Weights of a small mixture-of-experts language model, trained from scratch on English Wikipedia.
Experts: 96 experts in each of 7 layers, 48 ReGLU neurons an expert, 8 picks a token, a softmax router.
Below are experts of layer 5 (counted from 0) of a mixture-of-experts language model. Rows are named router (the router's row for the expert), gate (a neuron's input weights, with its number), up (a neuron's input weights, with its number) and show model dimensions 0-255. Each number is 200 + 20 x the weight over its row's rms, rounded and kept within 0 to 999.
Before each expert's rows: "gets" lists some tokens that make up at least twice as much of what it gets as of all text. This comes from a sample of Wikipedia text that the model never trained on. Tokens count by the router's weight.

# expert 17
gets: " |", ";", " Green", " Authority:", "\n ", " Prime"
router,186,189,171,198,190,224,233,184,224,242,245,200,184,180,195,208,209,197,201,209,232,204,255,212,207,214,172,221,185,176,209,190,253,210,198,218,206,171,207,222,186,178,191,188,204,193,228,197,184,226,185,217,187,233,194,213,213,214,213,191,213,203,199,235,174,204,182,211,191,178,190,186,213,157,217,220,195,236,228,200,212,180,184,194,178,190,181,242,217,200,211,196,184,219,185,229,239,220,223,194,212,205,163,171,218,231,192,225,175,254,200,220,220,161,200,215,225,192,204,183,227,190,175,189,195,207,208,188,183,206,220,209,133,187,206,186,221,203,192,185,181,184,215,201,218,163,223,205,215,203,201,179,194,207,204,192,205,213,213,189,207,210,215,204,210,206,178,193,190,216,182,190,177,185,157,189,210,208,204,220,194,196,229,202,201,175,216,201,185,228,215,197,199,211,238,183,214,204,182,163,205,244,171,185,166,208,227,189,188,207,192,211,213,220,219,179,158,200,192,264,220,216,204,228,223,190,205,174,181,193,159,215,217,210,202,216,215,232,194,150,193,211,196,191,201,200,212,227,197,198,190,183,206,218,188,231
gate0,166,183,221,215,219,167,217,199,231,208,210,178,230,189,193,219,189,194,199,157,198,213,189,190,189,198,220,195,200,210,220,198,219,185,193,201,181,220,202,237,180,190,201,197,224,208,197,184,229,218,201,200,208,207,182,212,139,199,197,208,236,201,141,192,191,203,232,216,214,216,239,210,220,205,195,237,198,210,199,171,206,195,190,200,202,186,220,200,202,223,177,203,186,187,218,227,229,230,196,184,195,247,248,223,176,180,184,197,193,207,205,189,168,216,216,198,162,171,185,228,199,192,229,195,212,201,222,218,195,224,220,212,137,200,202,166,192,187,158,213,243,202,194,177,209,164,221,213,161,180,239,205,213,169,190,222,218,214,198,202,196,180,214,238,211,183,201,197,212,235,197,217,204,195,175,223,208,228,202,173,182,230,197,157,190,162,195,187,210,170,182,233,194,181,177,139,193,199,170,202,218,191,165,198,214,185,186,203,195,199,210,189,188,182,194,217,168,198,182,204,183,220,203,216,229,160,209,179,211,201,200,221,214,208,200,223,186,191,205,202,221,230,193,188,209,209,228,193,186,223,204,199,205,179,207,215
up0,184,201,207,196,209,164,205,188,210,180,197,177,231,173,199,197,210,216,201,181,201,181,213,204,192,232,203,207,214,220,209,201,237,201,219,185,183,199,206,202,179,186,242,201,214,203,216,183,193,231,174,227,211,207,179,178,148,200,212,232,215,212,175,193,245,196,208,250,192,200,237,183,193,190,195,241,196,233,218,177,204,192,193,213,200,175,232,224,198,196,177,195,169,201,174,204,219,202,194,198,209,224,248,208,172,182,205,211,188,211,203,208,204,188,201,195,199,183,204,214,209,203,205,220,231,202,243,218,188,209,219,218,113,204,190,190,216,221,176,202,234,190,206,200,190,181,190,219,164,186,222,207,206,189,191,204,205,219,181,212,218,150,190,226,195,203,193,172,198,252,180,216,201,193,170,217,195,216,221,198,191,208,180,227,196,174,196,206,218,182,200,198,212,170,166,144,186,164,195,201,215,205,197,194,189,147,192,176,169,200,219,209,198,183,194,203,201,194,196,185,195,228,207,221,254,147,182,206,235,207,187,214,204,201,196,198,180,179,216,201,249,232,194,200,190,192,228,207,185,201,217,225,215,209,196,200
gate1,195,197,200,203,189,228,176,203,190,212,207,219,168,192,174,199,195,187,211,201,184,232,200,214,204,196,162,204,174,217,227,192,211,211,216,199,216,186,183,215,246,220,183,226,228,205,169,161,186,261,206,150,194,212,195,219,209,196,222,172,192,169,220,227,215,211,186,234,214,228,211,205,188,219,235,181,191,209,194,207,166,222,212,167,226,219,221,183,211,181,184,176,230,181,223,217,225,188,209,198,189,194,203,210,202,223,201,215,205,196,209,182,249,227,187,224,180,215,205,201,186,179,190,200,212,208,223,173,196,179,179,185,188,222,182,214,246,169,203,218,222,226,212,164,196,165,215,182,196,194,184,187,203,207,179,198,214,202,231,165,192,197,224,238,196,218,180,196,210,201,163,202,190,174,177,219,201,221,199,228,247,187,184,214,202,160,173,216,205,210,202,217,219,205,186,172,216,240,172,221,180,208,187,180,192,179,218,190,183,201,191,155,167,154,211,187,194,211,183,199,224,158,249,226,209,194,198,220,207,228,193,195,219,179,166,194,210,231,190,215,180,197,195,196,181,195,170,199,211,230,188,193,189,198,187,200
up1,196,200,198,197,195,192,243,206,211,190,201,186,238,201,229,192,200,215,175,186,205,149,197,204,196,196,259,191,216,171,177,205,187,199,175,210,165,212,218,185,168,207,229,179,181,206,224,218,213,147,193,271,198,178,192,175,181,209,188,217,212,241,167,157,173,187,223,164,210,180,188,201,224,194,173,219,214,193,211,191,243,190,200,234,180,181,186,199,204,212,204,226,184,219,163,194,191,213,177,192,210,204,202,199,204,167,196,193,197,218,193,211,157,190,214,166,228,172,200,214,215,223,216,208,177,184,156,227,201,235,207,202,213,185,226,171,173,235,193,171,172,179,188,221,191,247,206,223,208,201,194,217,189,213,223,214,199,196,171,224,207,198,175,180,216,187,223,213,203,193,220,199,206,220,210,175,196,180,205,180,170,190,202,175,202,221,226,194,176,199,194,195,206,215,220,209,211,170,205,165,211,203,211,216,197,211,184,225,207,202,205,238,228,229,181,213,190,199,225,205,177,241,149,168,190,208,197,187,191,169,220,202,187,189,227,219,194,191,207,183,226,207,204,200,209,203,210,215,193,177,201,196,219,200,215,193
gate2,219,159,201,180,225,222,175,189,246,225,186,176,186,188,199,204,215,198,190,193,194,187,171,184,195,187,193,201,211,222,187,204,201,229,191,226,184,203,190,211,186,228,222,191,219,248,178,197,158,198,184,183,208,198,214,225,192,185,180,223,221,169,220,199,203,229,186,199,180,225,208,218,175,203,214,214,179,206,228,191,207,186,176,163,193,211,222,180,196,192,215,193,192,198,216,177,199,161,210,197,199,185,231,190,158,193,177,173,203,169,176,171,189,174,179,196,201,205,221,211,204,197,214,203,257,215,180,193,228,225,212,205,190,246,169,199,229,188,182,217,215,203,184,186,234,216,225,234,183,192,216,190,187,202,168,202,217,212,175,205,188,176,228,210,242,197,223,185,174,216,201,217,205,201,181,207,229,184,190,232,195,244,201,212,191,201,176,203,198,188,238,211,233,218,191,165,174,180,205,195,218,203,201,232,198,180,235,238,212,187,205,215,181,218,198,163,190,170,209,202,205,201,233,223,210,207,207,176,195,201,193,241,211,239,156,191,227,200,187,200,203,229,227,175,171,224,197,224,199,217,231,199,178,211,244,218
up2,193,164,185,205,221,217,193,214,223,223,214,193,209,207,220,184,236,209,197,189,208,213,207,201,209,196,209,227,205,203,228,188,207,218,187,197,203,205,193,222,184,242,216,197,218,188,192,200,184,197,193,168,214,189,189,228,192,207,185,197,221,195,206,212,202,197,201,180,199,209,197,224,213,202,229,202,196,192,221,172,212,199,181,187,191,223,190,174,199,210,206,191,192,182,203,195,217,194,211,180,213,218,201,180,184,201,177,193,186,184,198,164,184,188,191,193,193,207,208,209,200,205,207,197,238,196,196,188,206,209,204,253,72,237,179,203,209,194,207,215,213,221,242,176,225,194,226,227,176,207,216,204,190,204,183,211,236,199,163,175,174,199,209,214,215,227,205,196,203,204,192,233,209,210,187,216,233,206,159,207,203,224,211,208,211,164,182,190,177,203,211,190,231,226,206,142,176,208,176,197,224,170,170,200,200,178,223,231,228,195,183,219,204,231,228,169,201,175,187,208,168,218,222,207,200,199,202,165,183,204,203,215,184,221,147,202,223,218,170,193,198,216,202,179,195,233,214,190,184,245,229,241,192,215,213,227
gate3,191,194,227,227,221,198,207,230,214,163,192,216,193,207,241,193,215,184,196,221,194,220,205,202,202,202,174,178,205,228,174,199,237,229,205,220,241,190,195,214,206,215,182,195,198,178,204,233,142,212,180,196,207,210,194,216,215,186,176,216,206,200,202,190,174,200,225,199,200,174,217,227,198,198,221,238,229,209,192,185,183,190,227,193,179,219,224,194,209,231,193,218,194,227,199,233,221,196,208,184,171,188,195,224,189,190,244,218,216,218,182,199,185,207,199,201,207,213,198,206,186,166,222,204,194,221,175,229,189,190,219,218,138,216,186,224,174,191,175,206,172,187,166,213,223,199,201,162,212,209,200,214,192,196,210,174,212,208,214,239,184,153,193,228,208,207,217,189,205,165,192,227,219,179,228,189,188,189,217,173,195,189,223,243,212,197,164,166,171,216,182,206,236,211,216,201,181,194,211,178,169,194,202,229,232,156,191,201,200,187,173,188,160,199,181,164,186,162,161,178,197,185,214,196,196,213,185,212,174,211,228,213,204,214,199,173,226,174,190,221,184,199,198,196,223,222,212,187,201,224,177,226,219,176,197,237
up3,187,184,234,209,216,209,207,226,209,158,191,214,214,202,233,199,210,186,199,223,191,225,205,200,211,192,176,188,209,222,182,197,227,218,197,230,251,213,208,206,228,207,199,194,203,168,195,236,148,209,196,199,210,213,208,219,210,178,181,209,202,202,211,190,179,211,216,195,190,182,221,217,185,203,214,248,213,205,193,185,175,198,236,181,178,207,223,196,198,207,193,217,192,219,215,240,228,199,211,191,181,195,204,240,188,196,252,215,204,211,190,195,185,223,203,195,218,209,205,206,196,159,228,194,195,210,191,216,187,176,217,228,179,224,183,210,181,203,192,216,184,184,171,222,195,187,208,179,217,206,202,197,196,190,212,187,192,200,202,242,196,166,193,237,213,208,218,184,199,159,170,213,217,170,236,184,186,177,216,153,202,190,235,231,200,173,160,178,173,207,187,204,231,206,203,203,177,181,208,171,155,200,213,224,224,141,211,191,211,197,179,198,168,188,183,172,182,183,161,166,196,181,220,185,203,209,181,204,159,211,212,202,214,219,208,175,208,172,178,210,172,212,198,176,223,214,221,202,198,228,176,221,247,166,195,238

# expert 82
gets: " was", " known", ",", " published", " used", "|"
router,192,194,187,188,167,207,217,184,204,220,213,227,167,208,224,184,172,201,181,218,217,200,222,186,212,216,209,206,222,135,223,168,225,222,232,192,219,187,224,210,194,155,200,184,209,209,223,170,234,198,197,201,211,188,201,194,212,202,222,178,210,237,189,242,200,175,156,214,211,183,188,179,214,170,208,183,241,178,191,206,213,173,199,211,230,207,194,219,233,205,203,184,224,222,211,195,218,199,201,198,231,181,148,177,196,209,207,215,206,214,191,198,206,162,190,211,182,196,200,164,221,229,188,231,168,203,184,232,180,173,187,182,190,183,204,181,182,169,216,195,179,192,234,179,223,189,210,181,191,229,188,188,208,228,189,167,213,174,210,180,214,212,205,179,208,204,194,194,206,195,176,205,170,210,179,208,170,202,238,189,214,167,203,203,188,198,227,183,195,228,216,158,193,206,222,212,233,208,226,200,180,215,171,200,180,181,231,214,174,201,175,206,226,221,251,220,199,225,210,203,193,153,188,189,215,188,232,209,206,215,172,194,199,193,195,229,196,219,169,181,200,202,205,221,187,177,178,233,201,192,185,186,198,215,149,203
gate0,216,193,200,213,242,189,227,211,186,213,232,218,221,241,177,194,200,202,203,234,164,191,176,224,181,216,215,199,175,181,198,180,181,219,190,205,221,199,196,192,201,228,219,246,186,201,193,174,195,211,218,208,202,218,173,183,193,192,193,207,219,162,222,194,184,203,190,171,199,243,206,206,177,187,210,215,204,165,204,219,201,207,187,171,215,217,214,172,162,168,197,121,171,192,218,194,215,214,196,216,209,185,195,181,183,236,159,216,193,169,169,231,198,249,189,192,185,196,203,218,218,217,182,185,264,174,171,227,175,222,193,177,223,175,209,192,193,211,160,184,216,217,207,179,195,194,162,199,210,184,184,228,225,210,214,193,152,207,197,208,202,195,182,207,187,212,201,160,200,184,202,210,231,197,186,177,206,217,194,216,197,192,189,209,177,226,174,199,213,199,191,211,169,210,182,204,172,220,202,187,224,172,212,233,227,196,203,193,200,174,198,180,190,218,177,226,204,217,196,190,191,153,208,219,205,230,217,206,188,191,212,213,189,180,189,184,212,194,214,242,251,200,192,221,209,195,171,212,211,187,172,198,197,213,206,199
up0,190,224,223,196,232,135,218,208,214,204,198,201,151,189,184,184,186,160,186,224,215,195,181,212,209,207,161,230,202,194,217,176,207,238,238,208,214,223,199,222,201,215,249,190,175,165,187,202,199,229,197,199,194,183,198,215,215,188,170,186,211,201,178,158,214,164,226,209,217,186,242,191,182,186,206,245,248,166,239,205,209,174,213,180,187,205,211,210,207,211,185,203,193,213,182,188,207,181,196,206,191,179,199,211,221,240,177,174,183,200,183,183,198,237,186,219,204,204,159,233,232,186,181,211,205,228,192,169,212,216,181,203,211,189,195,199,241,207,203,241,209,225,200,211,198,221,202,214,193,213,183,205,220,195,197,186,211,193,221,170,210,195,205,191,186,175,200,226,203,186,219,215,218,224,205,181,184,218,233,185,184,197,190,190,181,194,162,190,209,190,217,252,211,225,201,203,237,196,200,217,187,209,213,187,199,168,202,181,213,201,177,210,182,201,195,173,190,230,249,186,207,168,175,181,187,213,187,186,195,174,175,190,196,172,242,189,175,222,208,178,199,189,210,196,204,208,183,219,200,177,191,175,214,207,185,155
gate1,214,199,201,199,195,162,225,201,195,185,169,211,178,238,156,214,185,195,220,184,205,163,200,216,221,207,214,227,197,202,219,194,185,223,205,185,204,187,222,210,201,187,208,182,181,206,223,203,209,222,166,199,199,182,197,188,202,183,198,167,206,195,221,176,204,204,204,183,194,177,216,190,209,202,180,207,172,210,248,193,148,198,206,235,191,211,211,192,228,192,210,228,208,175,202,173,205,191,187,205,192,196,218,187,152,153,206,176,198,164,223,202,162,231,171,194,220,188,203,179,200,180,210,193,190,166,171,193,199,206,189,200,224,188,206,200,173,206,229,189,214,210,197,204,228,223,196,154,180,203,220,190,221,211,224,189,216,222,225,237,207,172,181,209,216,220,183,262,208,213,207,165,163,199,223,220,207,191,201,215,189,215,212,196,187,197,215,229,171,229,209,171,212,196,185,202,223,230,172,205,199,194,215,225,226,190,201,201,212,237,172,151,197,148,177,209,221,206,202,190,188,202,160,205,215,212,185,207,180,192,204,219,184,225,195,260,205,188,186,151,187,214,222,191,199,214,188,182,197,229,160,216,193,220,236,203
up1,214,206,201,194,211,205,212,219,177,188,189,198,234,170,196,181,191,181,220,235,188,206,204,209,162,205,228,177,205,206,175,169,182,213,180,233,205,185,234,185,198,168,194,228,199,199,199,212,212,202,214,193,187,159,180,198,182,227,202,202,215,162,190,181,207,227,203,181,168,239,178,211,215,225,201,196,212,184,173,196,208,195,184,187,203,191,214,179,141,202,187,199,207,204,215,252,209,214,174,208,208,201,197,180,199,203,195,176,214,216,163,186,225,212,206,189,186,182,204,252,203,194,204,182,212,181,204,200,212,190,198,196,213,200,201,246,195,236,169,209,214,187,152,177,161,201,222,197,203,187,223,204,206,212,233,216,162,197,210,183,219,223,175,132,239,216,211,213,207,197,200,215,207,171,199,222,222,221,182,225,215,133,196,212,206,201,167,178,195,203,206,215,173,216,162,216,185,194,222,171,187,217,209,180,193,217,182,183,202,209,205,221,201,224,194,168,201,235,209,219,200,244,193,211,184,224,224,172,214,190,184,232,198,204,186,199,203,225,202,200,200,210,204,172,150,203,222,185,233,212,196,192,178,201,185,170
gate2,187,194,215,163,162,201,197,166,225,184,203,219,229,209,231,213,194,195,177,177,174,170,189,203,228,182,191,198,169,231,168,181,188,229,202,171,222,198,164,208,195,246,180,184,195,156,199,212,189,214,194,217,192,199,199,225,171,195,189,200,190,195,203,197,189,218,191,177,203,158,175,204,203,208,203,206,185,198,200,206,194,192,180,187,193,204,204,181,180,200,219,222,176,131,162,202,199,206,192,190,210,216,202,201,197,206,204,202,213,233,185,179,210,217,198,227,216,184,189,220,170,179,191,185,200,211,208,199,209,183,177,201,228,224,169,154,156,186,185,220,191,181,207,223,207,225,201,195,208,181,205,194,210,187,189,211,182,210,218,231,220,185,192,210,207,228,215,200,193,164,218,232,187,234,211,199,199,213,231,206,247,211,178,208,187,181,199,214,204,235,244,197,203,206,215,202,188,229,232,171,184,182,173,195,200,180,164,230,163,203,222,208,198,215,202,233,184,199,224,229,196,168,167,226,213,204,229,197,172,227,240,202,221,213,194,213,231,211,214,178,207,237,216,139,206,202,183,195,202,208,207,201,176,235,216,171
up2,195,197,203,198,224,180,191,212,184,237,205,182,172,188,159,172,203,212,198,211,246,234,197,180,192,252,193,198,234,197,224,221,208,196,211,216,189,211,244,183,183,175,215,183,209,232,174,194,214,165,206,173,202,187,206,182,173,201,204,176,200,201,200,225,198,186,188,216,180,223,213,197,215,219,213,179,179,193,204,200,209,206,235,175,202,175,184,199,222,210,199,198,224,258,246,226,231,184,233,233,172,200,202,194,189,188,184,209,156,189,207,217,183,198,183,194,174,197,201,154,223,214,218,216,193,163,196,195,183,197,212,201,183,182,212,212,228,237,219,224,203,197,199,190,199,187,203,193,217,207,241,198,178,217,207,207,187,183,193,185,164,214,195,176,200,161,150,195,203,226,202,174,202,153,185,195,221,189,203,197,183,187,222,187,201,229,218,181,213,224,176,218,227,182,198,185,189,167,174,218,215,214,220,215,187,225,231,186,216,196,193,200,218,192,225,186,192,196,167,193,215,238,210,161,204,191,183,183,223,179,196,218,162,173,213,225,184,173,187,238,176,181,200,227,182,179,251,204,203,191,204,209,211,178,198,195
gate3,187,211,192,167,208,184,204,214,182,182,158,188,175,206,188,223,193,193,182,168,201,226,185,209,212,174,232,205,203,206,194,209,184,186,193,212,204,202,207,187,210,207,227,172,253,184,223,191,198,232,207,201,193,220,226,155,230,225,213,193,203,175,193,186,214,236,211,219,168,182,164,196,177,209,207,196,243,194,180,172,180,228,171,192,192,212,205,184,169,205,191,201,204,225,198,235,175,171,188,202,221,188,196,198,158,185,194,169,218,238,172,214,212,223,191,173,235,212,166,206,186,224,169,181,208,174,209,173,186,179,206,185,227,210,222,191,190,178,201,182,235,196,207,204,181,196,206,212,212,215,207,199,188,195,192,211,199,188,230,211,152,205,173,203,190,230,238,207,212,188,215,218,159,228,184,203,209,208,207,227,200,162,213,222,199,196,198,189,206,188,193,239,199,228,189,218,210,205,214,212,214,220,223,206,159,206,198,185,164,158,198,189,220,199,193,194,257,196,187,236,242,201,202,191,227,219,227,179,203,213,199,233,173,209,187,168,177,226,210,199,197,192,197,190,186,214,186,179,178,260,203,198,205,194,168,192
up3,228,180,155,211,192,207,201,200,194,179,183,186,213,198,215,214,187,201,223,189,196,207,187,197,167,171,206,181,214,183,212,209,252,224,208,212,148,186,235,199,195,206,220,236,221,200,201,209,173,223,208,221,200,210,220,199,255,201,212,189,180,208,222,193,212,220,216,222,205,188,166,202,173,199,193,223,211,191,187,212,199,188,228,205,191,206,202,188,190,158,168,187,217,225,197,208,161,175,224,192,213,197,202,196,211,176,199,179,238,200,168,208,185,228,191,181,257,213,193,199,205,231,222,238,206,206,212,187,191,185,188,198,221,223,227,190,263,203,188,171,246,208,198,210,197,200,200,187,180,198,186,157,203,164,175,221,187,194,196,173,183,206,211,217,207,215,203,227,148,217,193,180,191,196,229,197,181,193,164,200,166,161,185,236,162,205,201,196,214,161,156,182,208,210,190,171,200,227,205,217,211,214,220,234,200,174,185,192,166,185,193,192,219,228,217,200,227,229,203,196,205,168,204,215,221,180,208,206,194,181,193,208,197,225,173,182,222,184,192,197,200,189,199,193,223,187,157,189,205,222,218,186,216,198,182,192

# expert 2
gets: ",", " and", "),", "s,", ";", "a,"
router,185,179,202,194,180,207,197,175,178,246,224,223,192,171,226,206,187,198,180,223,215,186,239,224,178,201,210,186,172,170,205,177,216,233,214,192,196,155,201,204,221,158,170,205,197,180,213,184,203,197,173,215,171,187,198,197,228,202,226,157,222,220,198,225,207,163,187,212,198,180,189,198,196,202,217,198,223,195,188,208,227,176,187,192,224,199,177,235,208,177,214,213,204,235,182,229,208,188,218,181,209,161,184,185,205,208,182,233,210,229,224,243,216,165,198,223,212,188,201,199,208,217,178,213,211,202,184,214,167,175,177,181,195,206,219,212,194,193,217,199,169,199,202,222,205,199,172,175,229,232,186,177,217,222,198,184,187,180,222,187,215,244,169,185,204,191,194,184,185,208,195,200,174,230,185,189,175,166,220,217,222,165,178,186,192,211,231,189,220,221,213,187,198,208,236,233,229,213,222,156,192,225,177,172,182,190,169,204,154,226,203,192,197,221,235,223,189,221,211,218,200,192,164,196,198,205,229,207,199,190,191,207,226,186,218,214,191,228,184,181,196,179,189,229,219,185,181,182,207,183,167,200,191,231,163,199
gate0,213,222,212,185,171,216,234,171,215,172,184,202,215,184,201,219,210,183,190,236,206,194,196,185,205,219,181,204,239,209,227,213,219,200,216,198,171,212,211,200,190,195,223,236,224,146,224,209,200,206,214,218,189,200,188,201,189,165,205,211,211,182,210,204,166,170,192,225,198,199,192,190,177,190,198,196,176,187,227,221,201,227,199,202,165,175,233,205,219,188,184,234,164,212,226,192,193,234,207,204,193,182,217,174,184,218,217,218,208,137,204,198,204,174,201,225,197,223,172,193,230,169,218,235,240,199,213,180,189,173,167,180,196,182,177,211,202,233,176,210,212,206,206,219,218,245,223,218,185,202,210,193,246,202,206,215,197,214,224,175,185,223,206,188,163,223,236,186,212,184,207,178,175,230,242,177,156,202,207,204,186,203,194,194,194,188,189,207,171,235,187,201,201,177,193,179,230,216,201,184,185,203,183,190,185,212,201,185,206,169,177,200,178,173,167,233,174,191,218,175,190,189,211,194,202,199,244,193,220,188,188,178,161,188,219,208,188,202,205,190,223,228,228,173,204,212,217,174,162,187,206,220,201,228,225,203
up0,199,226,205,202,147,213,230,215,236,184,226,175,225,194,187,200,193,196,206,227,198,214,239,228,205,197,195,184,192,190,164,201,247,155,194,187,215,233,179,213,185,198,181,220,223,137,235,197,233,226,223,195,187,180,187,175,208,188,202,193,209,187,218,220,175,204,205,223,181,213,186,195,163,190,200,211,210,210,186,177,200,248,238,185,174,201,212,225,243,206,197,205,204,195,196,161,187,232,198,217,201,197,207,182,199,208,195,225,214,168,193,219,198,181,202,229,210,212,198,182,212,194,210,214,245,178,184,184,199,205,191,170,177,204,181,202,194,219,188,205,185,214,206,256,182,217,225,226,200,200,214,230,226,189,170,222,187,228,216,180,195,231,208,172,178,227,233,211,211,197,205,205,199,240,221,197,199,223,205,198,191,225,203,148,207,185,191,202,172,206,221,193,191,189,195,181,184,196,195,197,187,240,215,172,194,217,201,184,191,177,184,178,162,172,175,224,199,192,211,154,199,184,186,191,204,202,233,189,198,190,157,205,186,169,218,203,211,216,162,194,183,206,222,189,204,217,187,194,179,207,195,238,214,227,186,205
gate1,238,180,207,186,225,221,173,224,175,162,192,204,216,256,195,216,193,197,239,180,211,197,152,204,202,220,188,203,204,209,195,192,223,177,197,204,207,221,209,204,191,165,207,178,204,187,209,223,232,205,163,216,234,243,216,193,153,201,184,216,186,172,230,237,183,213,195,168,213,205,224,220,202,184,215,198,241,184,199,237,206,204,181,225,179,190,207,234,165,173,194,210,184,205,206,247,188,188,164,203,174,208,197,231,190,186,187,219,213,227,193,204,190,196,164,208,207,196,186,181,230,192,191,214,173,225,206,177,216,211,197,208,196,202,187,215,181,198,228,187,205,205,234,189,201,207,206,226,165,208,217,191,174,204,235,206,213,202,189,214,211,177,206,238,186,198,206,187,167,190,203,219,247,194,193,232,183,176,200,184,207,194,214,198,196,225,201,221,192,214,179,195,243,140,158,197,215,222,215,182,184,200,199,224,221,173,189,190,182,198,186,181,171,209,233,172,188,195,212,206,214,208,225,219,197,199,181,206,151,186,192,177,158,185,185,214,184,198,166,204,200,215,222,212,207,191,234,194,213,201,181,177,182,214,203,183
up1,177,213,187,207,170,181,220,191,217,242,218,193,190,144,215,187,201,199,179,223,200,206,253,181,194,190,209,208,190,188,219,202,189,231,218,182,190,166,211,218,180,224,190,206,188,212,186,180,187,201,211,189,179,155,191,239,273,213,222,194,227,216,177,177,215,176,196,224,175,180,174,184,204,211,192,204,159,217,202,171,202,225,224,189,215,224,194,169,249,210,182,222,208,212,203,170,217,238,226,214,226,174,199,181,211,205,237,203,173,181,201,199,207,210,238,202,172,203,208,218,170,196,205,195,213,183,211,209,214,191,205,190,179,216,220,211,211,198,162,199,191,199,184,203,198,192,213,177,220,187,205,221,207,198,166,192,185,191,210,183,176,213,202,164,211,201,198,203,215,215,210,169,160,194,188,175,211,219,183,217,215,210,199,210,222,165,217,198,208,170,191,195,152,242,240,196,181,181,175,221,239,194,215,176,173,228,215,201,200,182,221,203,256,187,158,217,204,186,175,221,195,197,193,193,192,195,212,187,233,222,210,213,221,201,203,198,219,192,232,184,205,174,186,206,199,232,203,193,176,205,220,203,223,185,194,212
gate2,222,207,219,205,183,197,196,188,191,171,198,184,169,178,178,183,225,197,199,169,143,195,204,215,215,188,212,191,193,183,204,191,243,204,209,207,161,203,156,216,212,199,172,178,233,206,164,183,177,201,195,185,210,201,218,230,187,207,210,219,245,186,192,219,211,222,216,213,199,182,218,199,182,203,229,237,200,212,196,220,190,202,206,202,210,204,200,198,194,170,202,203,210,198,171,212,223,223,217,180,161,211,240,231,186,208,157,236,192,193,202,215,170,209,222,228,202,191,189,243,199,168,199,195,227,184,217,195,191,205,205,172,205,199,178,241,185,190,186,211,191,197,159,193,206,219,213,179,219,172,213,197,175,196,205,203,237,202,235,191,221,199,201,213,173,195,202,220,205,206,160,208,183,213,217,188,199,180,182,177,208,231,185,194,177,147,190,227,221,194,184,264,193,185,203,218,234,190,180,216,209,209,183,211,198,163,213,203,154,191,216,166,201,172,204,195,178,224,197,207,213,212,232,234,202,198,212,212,159,209,222,217,209,189,224,182,202,203,201,201,204,236,205,214,224,199,180,207,227,180,195,164,160,203,240,231
up2,234,167,171,173,229,193,231,216,177,199,198,226,232,190,212,184,189,213,211,216,212,226,161,198,202,184,207,204,226,197,171,249,175,182,188,210,228,177,207,184,183,192,209,179,219,236,223,172,228,219,234,217,235,198,207,191,195,214,152,172,191,222,214,173,223,224,200,222,219,224,206,213,177,178,168,164,190,235,183,190,194,180,209,210,185,200,205,221,212,190,157,252,226,167,185,203,214,220,195,194,235,211,202,186,249,196,231,211,218,190,212,185,209,212,178,215,183,235,207,197,199,182,200,182,204,220,199,188,210,199,227,213,182,213,201,200,189,196,186,193,171,213,222,217,174,187,230,220,218,182,175,203,193,204,172,173,212,186,175,212,178,179,193,184,175,212,210,173,190,200,221,221,210,171,177,221,167,170,213,222,188,184,180,207,221,205,208,229,193,177,228,177,150,193,190,154,170,188,216,201,207,185,210,200,209,203,198,187,227,208,183,208,244,194,169,193,241,209,183,237,231,202,193,200,203,193,200,211,229,217,210,183,185,181,197,194,218,182,186,217,204,202,179,195,195,203,189,193,158,219,209,211,235,202,196,199
gate3,185,226,216,163,217,198,197,224,219,204,247,193,198,144,216,223,223,182,196,205,194,162,165,193,220,220,186,194,198,195,199,185,180,223,200,175,212,199,181,191,189,213,209,183,174,250,151,196,192,215,205,219,246,206,216,174,152,195,169,225,221,197,202,186,238,207,214,216,215,187,190,191,198,182,229,209,179,208,174,189,194,177,187,216,205,205,206,211,216,142,187,193,235,228,174,173,189,196,186,223,198,172,174,191,185,208,201,210,236,209,204,208,188,235,190,249,164,218,162,235,198,195,211,203,206,218,197,186,190,207,199,222,182,200,207,205,211,219,220,204,217,247,198,202,213,208,167,198,210,181,215,199,194,196,192,228,197,203,196,213,181,214,219,186,187,173,216,205,189,154,210,199,200,215,174,208,185,165,197,219,181,228,182,199,202,221,184,201,198,171,199,231,198,225,204,185,184,220,192,149,185,172,185,219,207,152,188,193,194,266,209,179,183,209,213,214,223,203,205,220,198,197,207,225,187,226,221,199,193,194,205,199,219,203,178,178,210,194,210,190,199,194,166,197,223,197,174,167,176,173,228,219,196,205,179,200
up3,228,192,231,222,208,203,214,195,187,193,179,206,190,195,207,205,189,206,191,189,243,201,221,231,177,178,207,199,223,189,198,248,178,169,197,218,224,205,222,227,180,200,194,229,227,176,250,148,186,190,212,189,177,179,211,228,224,203,191,197,201,239,185,182,208,222,209,188,197,205,219,192,204,200,208,189,250,207,196,214,183,216,193,206,192,209,187,219,150,260,225,235,179,205,185,220,193,200,216,181,186,205,216,227,186,193,214,178,207,172,182,189,193,187,221,183,215,180,208,200,199,198,177,191,157,195,178,215,241,199,185,183,186,206,195,182,188,183,199,182,228,186,221,166,187,204,252,161,221,212,211,211,193,224,205,184,233,231,177,195,201,170,188,193,204,201,199,208,222,236,190,191,213,160,231,174,191,258,190,166,202,186,229,205,195,151,202,198,208,199,223,180,194,188,191,210,200,178,208,196,178,176,212,187,216,228,223,219,215,187,201,199,217,226,186,214,201,190,196,133,205,206,168,175,178,221,200,176,235,193,182,205,187,195,206,201,184,180,207,225,216,175,203,194,211,216,212,218,168,210,176,191,199,192,214,214